{
  "hidden_size": 192,
  "experts_per_token": 8,
  "normalize_top_k": true,
  "routed_scale": 2.5,
  "balance_loss": 0.000558,
  "lr_router": 0.000468,
  "norm_eps": 1e-05,
  "max_grad_norm": 1.0,
  "train_tokens": 354800000,
  "max_steps": 5414,
  "dataset": "wikipedia_en"
}
Below are experts of layer 5 (counted from 0) of a mixture-of-experts language model. Rows are named router (the router's row for the expert), up (a neuron's input weights, with its number) and show model dimensions 0-95. Each number is 128 + 32 x the weight over its row's rms, rounded and kept within 0 to 255. Numbers have three digits each.
Before each expert's rows: a language model's description of what the expert responds to. This comes from a sample of Wikipedia text that the model never trained on.

# expert 63
Description: Infobox field labels
router:110066168163107122067092161123087101101128137128132186175096186126158184090170149130191157149108152163092134156152139146110117137150085115156095110123153110077117127161073107092177128114109126126106117091071166152138113079085168118068113125069159100171105094115121087190106089080171111108
up0:057125183161076093085073140106100139076134093077112127176132110142103112124176165090188142104177046062180129092140099106119157166110175132107097111110093115091152181159074131104164128068160068118113110079127136130135198092165132133114126182074132162113116158118126111074118088114160113120
up1:135042158148106117177093123157110132135150138074140141119105119156151084174136136120122140079127185095080127098187136157095059151130110110111189155144138102082129123136109141151094102119081123090101145135113064133125072073154121131149174182108083095154166096115140084119198129098127143183
up2:158115153107159177113111147161145131099154136096110199150123145071176148136084114102154197166185119159140115155100098160097067147132059161111093137123161099159107101178102147085136165108070163158119162105117194183123106146130095124101116127112100149151112103116080099166109064104165124089
up3:147084151148131106126112186163051159101155204128158129155133191143088112128164112071160155108157123138075101130130123085123126178135090199136137109149071076137127164117133146156121177133111182141108129101146114127144107101145095095085144097138098151123030093161125161157159128117138155116
up4:031113162126069063117123103058123082132103129100112203057120119096100123123112115088155137092125079171101147122184186152107122101121101139144177097152181148199091130087190116090117097141099161160111125066111117176127135047093171144129129077130177130158145126103070075091148173112147177139
up5:132116152121140127095134136126085095073127126153188130172118156085164115148110143101142145158133161097104112141161142153091114107071135091147186100157128116087086103134115132164094142172106116102148133099144097189162123115113139092142093183142099145102197060135191146104106112168175148173
up6:141160122149150082149095162113093134126170160151120129106162105111100134104109119123147119101133088133081161148184139138092126085142172100138112098140119150156134132128116108102174118160100155079156152098108146184125085095078139126182139078117140171149095160127098092086114118051146092112
up7:116133204166147105094123187181074159081097145088132155102069146126133148125092130153142136099099100138139154133164141193158120184127119145100103126135126110161103086148090103089144090164086084140154096132082143075124063094083117127168126140131060149164160149130142100164124150120131112114
up8:160120122158135162126168128078085099110103168051129130120118197156153111081122121135116151068156089108103121163121124140129160081151132137188111134164117101146136110094159071114169113119158193155125085101148188105151107099130114045093088148074170107086125135129143206127147117107145165109
up9:129145152124103105131117169151136134092094179122137127152103082163135162125099118118162107084112167131072140071134183143096100088165102142065053069116112136113091154131095150105124119161123093113125057100127084179112057075103085093098132157133173122184104063133147159153163121102128088041
up10:090118150193108139083054186142062151129108188130126148093112126124134132093094081167160159148140146171069113133106151103109085188083055104172104111176111111074136145129071088057111140105151100148122094163142189145138154139102120064160084117065116102115123124158136110118176076154122163081
up11:171096115163131150112127107136081136072133134122153126141118094123147109113121155115089159111111130222146132151124097132135157126153107138149184137137127075123216129117172105115127164204153179175072120125109152095150133134109204130137187121048175081151110099081184144091169081083181146129
up12:174111110148085133120144134072119123146137215158106113129128134109078113149166098113122096134092104144086171124151128139080134106074128165122127127101123139166102143162174117115179091103142195058103162128106142143101149120172103120090134137140185099166172148117048045150110168125111091157
up13:159103137153111147157111138113136087059107149090135141177077114145087092108122181070171117155182126097168146106119093162127094113147098126157115111158105106101100140129089105118147145135106126123163101074052105158112107045098164099083133137109115160115080148150137078098155099126155104147
up14:155086105122103079144146143164087113181149137097102147138119087121110189087168158145148133181115149096152168121142099142153094131195095157224164164103129164138078094152143131097117152107150088187120146117073135116160105139106126145123157150129107131158148123099121110083101134125138134152
up15:127136178150128081130103146169108096152213139134085156122130113047139154159164145087088106098098099148108075122174197132136134148181133125158109129125117128177115090118135067132149147093110182161175093064082173145148112141160157126056138139089134169126131115093100181144108140110146176151
up16:127111155138061120124132152114107156098146137189148141136092082135140136154146094076231120118136114131112065129147190130145111117155154115119160154124118142134110128101151074074108144159094096098075116119097188090149141026141136127141183142155130135153151129118111085127078111135177094066
up17:165127168170117157122136171096083105086186132116124148135109163105218137115133145121128136137166109118093126115133068114111103160114149131139135136073191091158114105116084085117096190107113152091162123147107171139103121065145173076122108137151110063163110070107181138165153107108132144143
up18:111097132150083126091094159176065110076130117133094147127129130196084103179171112155126142107126107142104065118145087122083116115034125125095125129095117105100108138154076074117135125105107154132148061079150152092153113113089128038070122127065138109126133126133132203137094118134120057107
up19:162101139174100116187170103117094181101156125135113137168110156163119137136109176061149153141099178122081091122166115127094136120135068120142154116106177105137084099165213129059174202062127092107119103092106158113099097135111140102114101140053108128110149165061124126142128116162119051145
up20:126152164095122121113112138126076156138158088082046097147124191086095148098139092137138155073121083107130141203140141124109186116105084106175131126140143149109137125106123088145156112159114172108147107076109078132085104118134126135151098158159109160212140088132134125128127185112211150110
up21:108197133123035087130118141166088123073132126062120116134111080165105107115095162098049135150125151076154111099102131140178068097142152152153110149074158157125134134123156136193134096094127136119141131115151129113222136133102077161158099118157107139106176144168127109093164184153163133149
up22:144101103169101171068147096089096085078124128190145128169070127190163167108140129061130144120172143153106159201168118130157135173104117149123101125073141090104107184136117105115131123119166158156148126148075140090133105112079097078135068122082106186189135141108142094173164120112156120083
up23:123065143162117129182138152158037148025138094149077173114098079099165125140097185136159091132118127186163150074099181175122157178159149128097153124121145117145109104125092137096138105126154168091131116079124142063119143095157148131127135096142197106146114082108155116151081152121141126180
up24:145156145172159112130141124113090129088120155118149152159117179180120136127150124084176120125101132108126125182074109151094180174099136091158103111132102051141078174153073110057128083075090104113177120083127108095178101136124089130135099121138180115129160083127128156159203051100118136046
up25:160120175139089127066149147107078136153075169101132125120107141167128182165129119166164122198084117113142116130113124135145170126149147142117159152137141118172113133149096140127090176102157150147072174142117124143156128120103140121154078168125168116183162088102178119112165049191160136137
up26:134132110155134097140124142162153139117100148120174101115186091079107136036125126164149155118142095126123118104156110147186079114125144119081074137147164166200182130133070099151106150119170101137142088159051181094124142105125155101044166104166134103126099098130143140096155154087147145094
up27:127089167115128150189159103113097168115076174119146101120108111171146118120118121165208179133178115161129089126100081123199109113136087139104138125072108193141115128075135137173168163121106116146072108124147117172158133129085168118141101153134063146115163054078140103100160108169191137066
up28:202085140113061143119130158160067076110150211014087148147123164146118111124172084124184172173110080143057125127099079175140100141116120142146074152152092144139121128139095145185121142101065205165100139134121121116191091114141081156094152135160118064071166145196147101175168086168156150132
up29:094052115169103143092155167117107142109100165143126111111077164114068130106157172097193131172079100171088143165148043116093134124130109076153087102207173153109097128109114178112156101085091143117101173155093130176202142110143062172138137143100162123157142106146155114116151149104160153111
up30:145078200080129096157136146114112108074127150118176122118141125129131133117116148148169139101126184122121127106058119101121093123094083146186189137121131103115140148073168147089108143127162084172109113108125113160160116129148110121153223185180115099159089101065148133212152136147111143156
up31:149101075175102193111149137136084106184127126182104159182110105124136091159162115095155122115139170144120183153109105117178043154083110101124166124096181144131105119077143100178147139171142157116114062137083189119126136135153167162125167092087154125111096183102088128142125202144165159141
up32:203139141107169148094090063062143115094118128111187182102072153117219141147100137143142171077199120118081110152134148147088110100167146093114098145116135095144108144116117087132116091120116097091142126080119144128149133105144111043134115171100127172144139077086139086148089180117065121105
up33:168065134113111134085090218135043086080121136070110163110134144170109111089174146185155141095173086135137183118161089154139149153052108170120082167101154172118135104115111154084127130159135143123125136076217153136131139074166165117122133108144088163091121115083162084144154163103122149127
up34:157130154115106149079126101111051131119135120169130136088130162114099092139093116146156132099133154159151147095122095160143088156150146123081094100119115128175151130193158059105133141136163051122128158128130102169114187132155116100138201129084093093183145134067119070121175142165117152149
up35:192101135092095083153148164153075098119158156144120111156158137069138109149097120129140109084103077162154134109131121091075135139151130161102142159143133098080142085129125150166203144166130154182099144151137171131150166150138167071168164096127145089123160105159197080149165085113114116114
up36:116125151161092080105179103130103069098156108117192123178123069092161108201128050070157102108151155091070111104153152133102067093165141146165136205134135130148133180130125069119116134131135184121110106117051175136161167133147083087137109135130130150166153128128081082093145124084156106164
up37:121087161146165159186122121126078054083114145102177145168118166120155170058216175130129170091140113111124077043164077130179089122147062127081127120138112096166135118120102113095172142169157131148122190069105153123159190069119134146178139098093121123237102095111166169153113113074130107082
up38:092170201168130159174167134144095158089147102118083096112149182129140161115132097079147219077120143143119137137187170170100148099117130153112147119139124138084103154110139136078150169102185163090109191160127137130142122123118123144135114122085057127151130072125109104142099144130174119126
up39:182180103150112104173169136086132097105083136118055149115186109106076091106086129107136092139152180149131108105176030152149120113102147138165165112136086090155071176120102127104108138118131107121125068151121111101143150187067095160128081084093145144145087119081118081117128167083086117116
up40:059138140150141134108116070186097204085114132092122114138072153127110127114186109113095145078155135186175141139141189151143088164098128106117150130161109079103097111090099154130115145134113160149171115107189172155200111056163160123165129138116143131104075138140157097102185124127110146065
up41:166055109140116131113153183047101126085173134143105183126101137137090116136128123080185067092121125162072137135126101096074121152123177105108122070113071111123053144146090094132086130094116112148066121148036133082137120063098189174148129199130143158128149061072105175143139112112132174082
up42:136052105117094151151106151101096145068099156124177154157070134161153172130172154178127145151168173191101099151134148076110124084116152081165083092114104090133157103117110081160126126129128151134090156083103147123176147119110154129088092071036137110129121134112148106113188143114116061062
up43:100125105151103146063106150133057102136131110095130085151142126126132095103161133121176142111134157117089156158157129147130145145114120017178129112084169120117120111108154085135163125138117077147105121126056144133152158172172159140093098096104154111138156128062148141108115123134111142128
up44:145097116205095157134108196063076108162146113113137139146106148100142104110144141144114147100151119120123111129113164095172154138090126148141147150155180131118086155110044040121141142144097081150139128084160208116134176195141202101136095101136104102147152106096169083142153120082127161108
up45:179099133144098112153138101079084141104069129134178191126138147133153088100147107129136159151157171188099154145126180098094140156130102121150120102112174104111136115111156137168140113094143208175125150137125079120098144099133140115146127145049173168144133096145164150111126129141116157117
up46:131125168131138093081102142092084184106115168122155133146156172171084161101120114129115162155116113097083165143111177179101101155158154177093112143155165081101110139139084130110147190091118149097070144161064113081103102154134110096149108090164118149147159124153079069139159164109120183089
up47:136161117112101134112104089141119103080159119072097114109148126141061188124185162121151130155079144152081066106139191112130125129186112127151092124182173077149178112108093130166186110082118128191116141103133198096110132176164129110141151147107233147170187091075169098097094105135119147100

# expert 42
Description: Infobox field labels
router:145103090137109092095088157118112127064166148066065138160110126113165173172144131143150135134085148136155132142120112136128078138151107134139151129087157125124168136121078129117156085102072132149085153106081158118149131136173125078056198111119138091101089134120146092098181130115165124069
up0:084109147162121101103109177170175113061153102110124170124128098160132116151072097118136153090124089103168111149137109177173129117141120068098187149107150162151088110117114139113118135140129143145149119098094173132167157124122164049101151081120070118116158154080143047127088103151162105122
up1:138156158158116096093063134075079100073083139102114137096107118125131109106162098160157121081136097169117083164161133069119160159100140158126112114119139161143141119159112174155085143102097091110104144111082106064096143094164134169059114117114127117091105115115138172136179125119042091103
up2:099127168114134021109164080120114141115175111187124103141159139175130163121145120204092149101129098149134132180139137123137126164108141136148120068155105142153175134092122100092085091104182119104075051125158120149136147119105089100031188163188123132143111148167174167088143084120154130079
up3:112073110121078082122130175093091149112138144066100130150154134164100167119153163151113172115109088103195138125141144092075125108201180092175136119137131120160156089076094069114064118120126129187130115141124095129149110169144082081061135136143108173065116154058106164155068158162182121130
up4:101125199149165111056123111151103123076195097065129121136089143104169157159107161024146114142091122131156124133161082126084030178148092182131131118153132120141118113146171123183111101128107158175153159104091188125151147115130139173148107108182131117112100116123145098115226110120133133187
up5:162083120173121140090145154151080087097139126097130128163137104125198141081162127170110066056169184178111124152157107139133062086137163157138089135166093121174160134152089140168150149126126126175083101191139116059072156102142134130157162152148159141189092145134183098102150114146089131143
up6:123125092165122134107075152110066150100210131133102080141102123119106105137126080139087117100138171156151070109146175110096116112114119147072167099107095060147049144104135131102123138148116148152111105127136140109128116123141137111072147119098110096131100140071154145057114119090207130112
up7:097062135134125138144146129084048136129119175093113147128114134151145158134102153146127143141154124153126123193090112148123047132166064131102186146126103152131102163157184144085101102078135102193084149121178078096089163134198138117114184127108133141114126105119078105114123178156125130088
up8:176112180128106096085143125162028101148144156018104125092098167159138133150178140125141171121140092089134122109118106160120143114079106109104087120105142119110103121155086116132108113102115123100073114105157127127156132150178133124156132073191032034178121145060165099118156137109195112086
up9:103072172132106090113172185125036141099139151099108114131081153111141129141121156158163081063158124163170113177136067098174046147125055197210084147070121113131172175115131094133133123082130121143099094139137130091168089108096110114067114150098150114125142180129134102153153119146129128056
up10:130093106136130069102107143093057139122109168103094076166125139077179118131202141215134128111102115157129078133191100094113140157097141108156146147157134114124079194124115120065070168126121088100101184123067151125134116128198117091121124208073143124149150125147124161117102112115128150114
up11:091141164109108124125106134119112171051172176156050134185146139109152135092101132117161116109164122138149057183099168086152147156100155116154127151069105119134109096102158134100106139136106139120160099111146164090138136103186150119133122171166096105171072137153166157148129136108182063054
up12:116136147127125140108153082127072147142146087111131121125155171119160158115137153082179142159163105142141096119153088073094050040187123127145130109139136197157141182122127112136108175203086107093141080143145164117117068121151130062149153135146162138101132174139158135146101144115156158102
up13:151080170177105104145077110129105142085137127115106121167151134138107144132164114170109104094195102203183108118162083167174105113114190167133172135101114112152134106154181127151141142098134137127095150095155165110147117084146142121113146097139170113145135141072166141103138147143125111127
up14:154066119188100160154129134162035123155143105117162109130123154138129141097120167141130122098072163174071178138099115162111087107138134122109110126150146106125160126127170132106126088133161165125211103131075103153130219134164176139126126118137106088184148139101121142143119131150186176117
up15:162061125114131124131165167131127162079095156123098109171108122138145131205189187150177156071134145069136057164131168196148094127129137087126208123063154070119127143131106106100113168152147155084096118141083116170136140170126120168115122147135088159092122123112131165097141116168144133135
up16:094156097128137184113124117161105069096154131116114142142201135088101159124107191113214150185114131132085122105116130163191056088139131087147106124147128158150139115116099156098103165139138089135152117106131179164165123165060182069164154091081172074117133108141127138105162114086121098098
up17:128075154188157133163148177129070116092147206074108113186126116129103134166070137156118129122140107183138132085156129181161097109095142144122105188113126113140142148142132118111128119137126154179170132081124129156099128140180104083187104053167102115116106139150151075078127184096109174119
up18:116137134118149067111129112100096146096142107115104160144116100115142125116092142129176143125131038079123178172122113141094114067138086147118150099161150092114152122078134125143073097124145151173120097148117147153165120136053145108160087161173149137059097082102140145123111133064148143145
up19:146062172119160132139092091135065133085152108110060123170140126121189121143110175103128156097099092090153109102127158093086069147089106148166153154129156119077168095151171136071097088122102078150111127114101153137128082113148134142108142110171045121180081148144130067147123117131069117087
up20:171154156111091124064068132127068136096157140118104121153132122146130116171143156131115146126124139106126145135058153070121154144079167098111133127134100181096081142122100186122224167096064147100104172145134100114143115171105107135126125128169124178185093116112106099117122110143119100062
up21:133111156131104103178159186153076063125232079121127144091069115176115186147147141140100102146116109186143075081118101155145148088127134057088124145110026174152109097176083112112146121152091097147153164118114093117163142178105090146075145075107104101096136120104154092146141123157172113121
up22:114096098133161154100123072176114195093117098089141128107122131099177129124169156127111116155180167170157107142173138107117105079118134077154095126111144140119176082091122094169171135159148175175134107069110144078088137070142129161125140087119103108150069117159108130127163163143134160103
up23:154081124108121130064096108128072137171143113148134131170166136117135158158161108102169077171073098145158126151149118110053067119128146156124128104122068074149169130165118134141126179156142146173111076065127155110124098138133077070104108133119112102113099090124081177151128147150147113129
up24:112098095111076093154130144155097089134188115134126096165163173136125155144129109104182116163141168104210149133141075117136123075153127169154138097063129110115182092114131104166074158113177167074137127109142117175108120115143082120149093149196142077175157188155116153056127150103093142121
up25:140074208125106110116096130161108112107195142113065140143137154145132120147175153092148134100110157114123133110042132120115092142141153151182110109147095131118110081121138096152088131103139130085132156049141098141132079121151116052127127132136146193187133116151137142124050116112184114179
up26:212099166115132144092108107162103155115086179096199113102128100123214156146166095121145139187116103127076189134143102110122091122164114075154150182140117133153141080112108161189158167099154173141123156113168135152148098102127156166181152051127131129131189152150155135082191155174141106110
up27:134080157166090151068136191181078138167093107134108123160123147163158181120122114163177110115082134147149103147146090080162154202120091101112151093115159085112146122077152145095104081124163132109108100170096121115159127092122193131112088118134116143104150113121147144123134092108162155140
up28:098069087126076147144133139160088119117134116099103091162039137139133106219115141058113091104141061071113132173078112128114114095140150080149111119112134111094176135096145117153188227158111134072146063108084142131088085120159086158116093084111140141122117147096159089105146137145146107099
up29:124112164170075122131035083116086136131165117087144145101140114095164162177160123128164113215137103120198123150071134166134127191136141160119104115161108113123167115144083119097185131133088147153111122091141095132127095185160107158125132147078121083111052151138174156191114172196087101075
up30:237104117129135132113132112116083125147142119158128111113155111110109157230193218136149128137058141164129128147162143142087129119115156176116121137090113055116147121105135139147129112132044114126101150101069151180108125061155135133137149112067140163090106154140135174125168157110147133068
up31:200120150192074154120133141182102106106119148112150095056143174125152121225104117140144154164106059158119142140141134151156099161126108149152110112142149182206156150178154138157112061112095130149114163105111095148115092101160178112087190116157112157054084132214143131097163168106134156113
up32:120098126131158115153095141140099135188197108111144122162077127111123140182143139130194164130143218090128129109096100137119075142155129154148124142138114103095115108163068129081137128115075123135136101102062088129134075123190150175195121151094094129127120124083113068124136119144124166139
up33:135111121102114164173088132120113127094086108064158111113120122156132108100120117155113147118133121124099129148159144174113130138072140134119086186110120146136104168104022158143150120126067142079159145136152126144111132141156118025157127105133139122136145060118161094135072118107084126053
up34:165113160135047107125137156209033156057199151033116159165091108108132136152140095140127115161107162123130101155091168063177096195158128048139092126120096085185143109167121131159085093157171182101146105150109118101129150130141143108152088158138118122145105204163132125099182139095125078150
up35:162129166126137116141161179103122097046089167123145119108119116128109141162062108124109082129096179102146134090111118162130100127094137096127056089158137158120107107155140161156102220169107081136093104136142091178090147149109135123109098095107119119078076094123158110200205180086173126106
up36:192082119210123133173088148154093154124153152110083166181136126136137095136114180113104197179126159115184183171129069111133143097120054154033144124121102177160083067097124111127122160149136144156109179150146056073149178120188091081115072121143109114150130156121144120157087138184129117131
up37:125115109084097138145166171152055109088155160112099135154139133142151092190116094147090128100058114131112079117124165149093124177110142144092188106122139114162117116098171095208143120124123192129184153112144119162120173136126107165137146141101102108107082107117099184223112078121104069094
up38:145102181077088139141156095170092172096121161131126146160114112145126152120075131160138149046130149112112167113186116162095140161079140178124142120093078169120138211087109090164107088122115137137142107115135118177102129121148101135140123110171102117174070088118140147072112097131198077063
up39:138109183165102096121134128114045114112171109134156104123167106186134132163132102152155151153076117133121120103168078122123132112130112095088143130186094103147115154162080094114078077145137110122090098092055109136181162114143095097130125128181106115140133145120190061131159119094093112114
up40:125218127136101163085165145073113137129159143081063133088063104134156151152150113152144126136114100098170132163146143161144064154088172088138117125123181101116152098143124095100084128187106092121107129110081159156112126113137131125088113084148155216115163134137108170111178143106168187114
up41:161091187143149107125117069145129159076184183124090161080158171103101104118099090101126121121107161150047170148123115100157150104159083138139117111139171135113164133094124141110117216114121163129091108144160100095155149145140092099137109160038116092154146146160124143109117172133143191076
up42:129128119202150134076092088102104148084156091132128129147118087097154122139061076134157123132059099110108063139149108084141075128050113159174133161116115078116152140110132040050125155112146145192113109148154123150129077103153162094128094159063114127086098059141164125123141175152100108090
up43:186069148158075114084155169142062147136055150065100068125149125087205113140129136192074152155101098089129130111125100156114145136094097148142142158129124106109168073103138093107117157153127149139149135141111171132178104140127138121148118095122124119127140129128144063126142121127156104101
up44:133125122119131133100116125105092162079107149051103176205115162040165107141065105162150061137146180128167046061161139162180065125169124070087114118093112170146132139147074142167154167160166088145133126161079222120140068098116146102134077132078122096131103093161167143083176150125102091141
up45:126141172154123117151131122147101126092142134081143125179096138170089106142128133170184121154162221148107072146114102097088111135136095134158110147094148198103125088094120154123138139099094127130119115128169132126138098076175102136178106125089129194180165076168148139150067135140153177151
up46:137125169153139043129092163148150123082167089092104098089055183141107159080102169067112093062184155130209094117139134101113113115177202132177137098144102146124221115118126094141130132147078105069147138146040177087172090155151098114115119112117128114082127108106125099108111132133169180126
up47:105125166169163083107055168154037156117127128142082156113077157163217149095145129106174153109174170129124107118108102098094147149143131116102095141165115130094133130087135146107137022126076205091125155172093163086087084092120113085115143138102139091109100119151164043198108167108165145083